From a checkpoint of a small mixture-of-experts model trained on Wikipedia: width 320, 2 picks a token.
Below are experts of layer 4 (counted from 0) of a mixture-of-experts language model. Rows are named router (the router's row for the expert), up (a neuron's input weights, with its number), down (a neuron's output weights, with its number) and show model dimensions 80-159. Each number is 128 + 32 x the weight over its row's rms, rounded and kept within 0 to 255. Numbers have three digits each.
After each expert's rows: a language model's description of what the expert responds to; "comes after" lists some tokens at least twice as common just before its tokens as in all text. This comes from a sample of Wikipedia text that the model never trained on. Tokens count by the router's weight.

# expert 23
router:133104113130146145126140099159149136187143157171103092168146147161121155145140097133141114100149120159108093151121117155127123097106154132132148151149199098199113139141162071189094161193124151171120119064144140173154166216132067176131147194
up0:091110094139181112155068091104078128106195061103146120164099103088114161123103156136104112104090221078112201123090136119154099135087080146068113144122102100119135169116153092168105173146155113158169135178112110206117130112122121109116142109
down0:159136179127112110077147177125145160131080147131121109090145123124133095136115100141135144117147035087116100132131150169095114137165161141159127113140112117096133120128120128076153113103162095097030080078143146093134148169101107147122096106
up1:142131126149125107164111146101151153124133164120172153082141131204140122132113130138127089067129128116107133120071095113125112146144139123140154138131132112112051177131151181085126134153158081111099166144185080111090114120157088108146143138
down1:131130148130151096125117155051163094101104102157078046079108118104124138136155181129111164149075176073112104131166183119173126146174123183114114114070100065161114188101107165087100141164131137116163109138138117079162111124127126057164094148
up2:166104128142080132110125103133124088126166117100152119095097112177081100119087140091100072127141103171147075147131156138092094111116098098088101178145109074112152110123131140095114159150131122151178103140127106131149122098077165117158089074
down2:133173130080162103132187114100139129121114103149080116114171107097150165129142177145142154144151161101086144113110126122124165121091087136117101112161122116137115119119124082154138147189109112094130151128147111072082116174178091202114137152
up3:114139089117121185157126096116132143128173076189143146103155134157107100143140180157135127165180120071084105111095149086097105167134103115085136129101127112116156098131141079206179088129147125125134089135072134138152131129113122130091137127
down3:175142192148108104157154186175108087128153177093121136160128100096102172105125157112155150135115143119151122121112122173166140132098148093165088140094123145113099111123170114047075137120125097157144140088146103159101117084128199122175142145
up4:080132172183074155132121178175160097146088074093151146100159122108170077158141116121083124058145125083118107167070195155165163131148109172105107168150157168066134146100134094157091135111105093176110127084136110109125166167096114117154099120
down4:119143108144131099160093132097112087061149136180109087161168110138168101105091134154110099139173134121115188113060053134154090143158168128163198095104127102198110098160160172091149158121130160114119098144119113136105139096167114170177177136
What it handles: Sentence-ending periods. Periods closing sentences or abbreviations, plus heading markers == and table bars ending rows, such as time'.', a'.'m.
comes after: ".", "\n", ":", " (", " No", "\""

# expert 11
router:143161136092148172136105105157125139177108145131143088170052161132140145138091072182068111122166133130096103129147114154138159097158109101171131184129196112176098106078153088150097125199092128165146135128149097126134129105120115165101171164
up6:100157163110173153127152095097074117158092163174137141146078103073124102103090111129062105116171126215139079109159184098144096127191062130132173182105158149161102097103100130165109095185085140100122122141140116130137120126142146137142128142
down6:161135107142085102090076135141112133171117067083087095123166173185124155171147116137173137109098140035137114113127095163076146118105167109154085091133090104099131178157137139134163168077160142131104101118113108137103166155112102101120110155
up7:151114138143143164103047093129066085079104128173053112135119139148120108103181128103136154165169155095106116096116083118139083090109120127185093091112164138145133145111124114077138091169181150154116086115181103194177150066121134158116109120
down7:133115098093110091122184157097130131159174121084165121137124119171112153138108111128082114099121145142153142108125129098100143156112133094116176156147052115136110107111158173143102110114067140109114140113111128059077109175115129090167172133
up8:146145107131172109127169116158143081121120108149131113108141117133093151119184152102134095150174141150145156109135164157107160104177101207094166164103125126128131096099127174139086120112137096096125133119166119103141066130143154108115123097
down8:090123143113101163146112115098113136124115130172115138179156098074151100103137105120150144086097143118136105113153119101123071166137094046123084104132123152117123127155145071099150152124103157140091130162088136111117163113108104118179160145
up9:110149127101126146156128111076123075125133129094152109090160060158140079118178043089115141121199168120154097169113141126095104174151175132062143104130120122124108062106082139123103132117079102114102095127092140061183118152055096110088137117
down9:143121121157126121100164130151142133130168119170071154109095163092094154153049167169138178211113140100107181091129128137171154091152125137174109126111136116137114167185130158125173166173155100130161188144148116094050107145185116119116132133
up10:172106172080158082090096143123116110152128122085179113141124169106120152171111145096081120134129138112211142096120052087149136120076147143179187128189148159093159112161129167107155172162132127152097132159080134073120147155169158142162168149
down10:113114118192142172152151094126103177111085109157056147145124094134088135090145122161151133108076128110059099104167157176110099135195093135103056149067125129142102151079128124140076070094122131115111061130157150121115126099058167085083090136
What it handles: Capitalized word-initial pieces. First pieces of words after a space, often capitalized names or prefixes, such as re, con, E, S, Ma, De.
comes after: "-", " |", ",", ":", " the", " of"

# expert 17
router:136103109117144157158099121141171087156137136134130103149090120177174147173067117103117148074171123164093086203135149169118128128120135131146117122169127135154135137126180114133088162130146146140177112089101136093113170170162122100103200158
up54:184050063105106108115132173093114077158188142109115129182146160187073127185159093177096127167182147050117126156079087107130123164147082082122115164154147110050139132124112122099078140133152060133096156113129120160089116123087158123138123112
down54:062161129124146131115110109173159109110102122147096193124158044129198095064103183138154124098136105170127106154155159145085124077084147119100129081092124147171152082157118136121150108148147186119154111167160143081155155128163109075143145149
up55:063110167142097090150100133157118133121084126092093094198115059154121102184122136112105141099093095150116132137099135081098147122153121147126061144125137130164177136125147116114109145124087129149103187067144132074060163105133091092103152122
down55:194133075154093118136150099072121111134151149145119200094141129096145126109102126143133169157154157112166109098149143129124103123076146084128155133179108114144125165124055108124122093051150162164114114182131095212149122156130154157174110137
up56:082113119152103091074141129137105108127123087112108089111165081153144127091070077132140102147140108106121136080105133116167105169150174154177087112162129127095161194087151157117104150119111154162132141157164142098152152076086103092154157166
down56:178145098102156147165115122123145176156179158153122192116062151117083136182199142179094153061145146125130121173178093100106133089072075112069163137143101134159097145163064092107169112128140100119096121126136124124050117154163157091069100103
up57:154094117094163108111187093099095114136114104128165118138128177151100180123169111152138155078192162104093137133104117083101148176113111163101076153143128124121135061143156147120107113120131198148168104114129129078152105152156116123087127110
down57:123124125157118144131097174154131121097141129146096142124143111134147051140110112092118057179066120172176142149123168208153084148110113124115201127154092144136109122122119118135104080148160102075111146180134111137132127146094157141136109141
up58:093122173107130153137142139133173182172124059155093106176150110172097147104105090126084097091160164143084120138129161126152131161070115141178107126061189114115146115098117127143107154076172166198091090194109133111106147149193103093083152131
down58:124113099133114109162167103121165108102093177105192140079088148119137114151143132100118179135124071076183137155144107169175113115164133142133149154186106135117106091140101157129098142173091153086204173095102164157111125137072160159205114136
What it handles: Lowercase word-start pieces. Initial lowercase pieces of ordinary words in running prose, such as p, st, pa, comp, plus dashes in table separator rows.
comes after: " ", " a", "app", " two", " three", " his"

# expert 29
router:141177130126046136172074128136168067167169130158128103148132147158116075116097049123127139127165106175118064134095148148085132120093127153160133171131119120185103116078147084186069136135132116194105086136154103158154170176117090142081163145
up0:118050103138119127145127127159166201169111065091136188130106135140113176143189135136082183069142121093125126147111116147159159130095086121101181135151109110140138122145124131120114123173176135169110090112144087184139137166168112153108166148
down0:126192165136167080089147165169100105113120191116153108161144151113116098152092129145158093169046140138162131153205167143091125122139141075175137092087169145099137118108161097156114105090084163109062181116123109097104145090136166113160120153
up1:155147096183083102075111139165109114111127116139128155118161105214169140077139136155131119127141146133081150164201062111126118165107080189148117158177116154104088158118104137129057163084142154125066146080150112147170130146073131080070145151
down1:116131186103124134142164144129174148111156100105101080125144148120155134109093083133123103164121115140164085081104163126119148128140186140100108067130129084159163051146139110125189112151091158129177038152062133162122134101142119211124091069
up2:105100065165119113085119154162135030125087149085179186138159129109121147139076120090110184128134139145113095170095095148086155087116140109128121106133130171148074152152087133126107158120072073169160178162094095130119130176141140116127131082
down2:159157118153147116152161118111144179122129144224124076084067103161180117170171139115130067122122109120113114123146171125188133085140146118138164169177161174153131120091139155102098119149167156094109157084126096149132097095150094138150183178
up3:109143078196122146180066109113132151063128100143165152150124198095084123109118168129195095104136146171151185097110165076106117136144123153161126161119128106137085151110144113108095096120104096170183066128186103177173134110075138158093141078
down3:118111141114165129088143133120083152154124134113085081084161045143118072110110128150105157163168154104161053152176086117176136140177138071124114108133087144132140106161102154174223101128147148104110120138103187134093088158141129106168113136
up4:092154144082155132099175179078111143118163091091082146153153119135127109110125050183164084171131144068134108142097126123113159120140144181128094128092148065127105114135149123176118118136145192127186153128098103157178097111113096164115079129
down4:063115149137172147109114060135143121124102151132147109109128099111092142140161169092141159160117143153145156081157110142111053172160144039104187144175086137157145095132106117168142112128154045147071111103123144135143133181079146121121102131
What it handles: Table and list separators. Column bars, list dashes, semicolons and slashes structuring tables, infoboxes and lists, plus the word "to".
comes after: "\n", " 0", ")", "%", " 1", " —"

# expert 14
router:105166069122090087121114120171143150151155144143139118188063158162159163170109106141126134136166095119151039142150155172111163084137120106150128191154169140149106087100127097130118104125115172140187078077125126132155197127137114120085190177
up6:163125128098142151153196203192160189095151085199149156148160107181170113116138097203138101078070131113094126057079125150098103132164150140168144172140140092145090126109152124173099150139138191139149122122159181135110118152087162146103111110
down6:147096140145148155120077059109143099109164142132108182107075085133136143128156102101119113160157121075121128117145088086134138102144128052090123140130080175124114101109120086096123140109080063126126134113105092126123102124198070057127193058
up7:153094124109103163081149097164142052084126176133132071081122073185141178153137191110117035105092106181168122105158113186125107078166113122120131132143148105141159159150137104121095139141117100127128107104164131124161123139190135084105170128
down7:124139163184123157112131201126094166188125142141113068177086147100133115092144035102168148120138170055137131083121155101159142176066109139136141162096106133097152153119101086086104114120109168056079175158076147104130165128099089140103059177
up8:084206110172115196149134129063121109147111088123174134106163079127128136141113132067125053103197169106102142134174155137103086136176132131066177152086121103123134114143125119134159152110130139138147191151184101082102146126122105159144137163
down8:121079156137163107153189142146102135151149147120139105157101144137107165121150095180140178129085060136135108117073120106152137159087123138155102102091117162173108181117183109127109060118113098135112093129118103104163110175104171147116110118
up9:142087168114148135083099121141184120172142111146131135113145167125160177152154160087090143094127132109174114133093086151133158102076099109118122160083177120128139119144106130077167087155087102164125097163168139145118108113126125179071154204
down9:141122105175134145174171120137140156139073134151137104135148107115060117114089076116113112168112175148134104130090102146117131146144130173115134138122102093093058121103101091181119113173168119091101155104131129150119176125146177133238098112
up10:132065164147119162093109137084132142119116123174189104117112162111100101158209160157138191143100137110105119155133147099159200088141090134130058111096178075149119151121159131100137159140133098125179144142085099138126116111145151097089115139
down10:146117078081113110132135122102148135160143141085067093199130157138182158078078127108088075139138121103174120134120183155144080144154131144113151121166126130110149133143087157111139077127088163076148116140171155075153077084104114149145134098
What it handles: Capital letters in abbreviations. Single capital letters inside acronyms, codes and name starts, often in tables or parentheses, such as DNS, KOR, MF, GWR.
comes after: " (", "\n", " \"", "-", "S", "A"

# expert 5
router:083151128103133139103095133170129105118139127169113120134106140113133101116112097146150104081116197144128100120105154107127160089086188087125149131114155141140088148130130098177084085230112141149140073081097058147164152123188053150096117167
up54:116103088114098074188144081095114088109135105132124128184121209095099130161162092119186137095089166115211118169117112090131110129209116114063085148142150141135121193140113107164108073158135103134122168147108124176132111220121095090106134125
down54:157151119168125136095067184227108167115182203153087160053108099165206166113104139135133146136162097182062110128129176181178129142076104099158172122170115151142147144100092164126099147156134118085150119075129111051144116068105176123113102134
up55:120155122123110104081161089152138136077124122111098163163178093126187134086126081164134159142130108192176154115134131123154072164090148131141112129114116150174124117124136131129168134158052152113153180149109120114101158107111141141163182120
down55:140126152127126103150164149086083100134149150151125139128124188085132083157105130143154117109158141072186133108088146168118138118120120092134144095154096128130117108098125098107108088143151103167202130129142150145119108121134184101163105142
up56:127161088092110113181118079061100141118120096158127187127148095112120152151086104123013112118141116133177156088146106178082101155148155154139151153151103146167113168107110112147080153058080143123130080127151133131152121161084103126145178138
down56:163140151137139109111134120165178116171155121069105097171110132107145114146176134147200112155118156103105128153126131106141175138079089119146085185098129094082090099148169088160159067130117086146140144092121153108080128142170134128062091105
up57:062150180149102142173160160100135120120172113135114135136201147107082156139188132131109116211143077131116137096091117123104107142086137152117143174174188157119123131170123106089113160108140142091153120110153121142095164101094088140120080077
down57:147145081111169145086074162119110098110117140137157132174110112107135089129061102121149092104147164139218114156138100177148123086105155129126111103098115147111155143145174166163132138108133124147103155086121109084143138121172119157134117171
up58:125133112171143098086167156095133193099117188098149149120191122154062114134091102142125100083139132140123129154130086108093136082164110111060099101152176114100083192136177127118118192191114097110150119101103124124104109136093124139160085132
down58:086116117112099092077097098127143116128130077133097104116068135114109190128163137087086163148087117114150194172150151102141169090105137148110167122077141125203141129158103125121084128125154125095107141166127097127163123165179149099088191099
What it handles: Line breaks, heading pieces. Line breaks ending list items, table rows and headings in infoboxes and career lists, plus mid-word pieces like me, ra, min.
comes after: "\n", " |", ".", ")", "==", "==="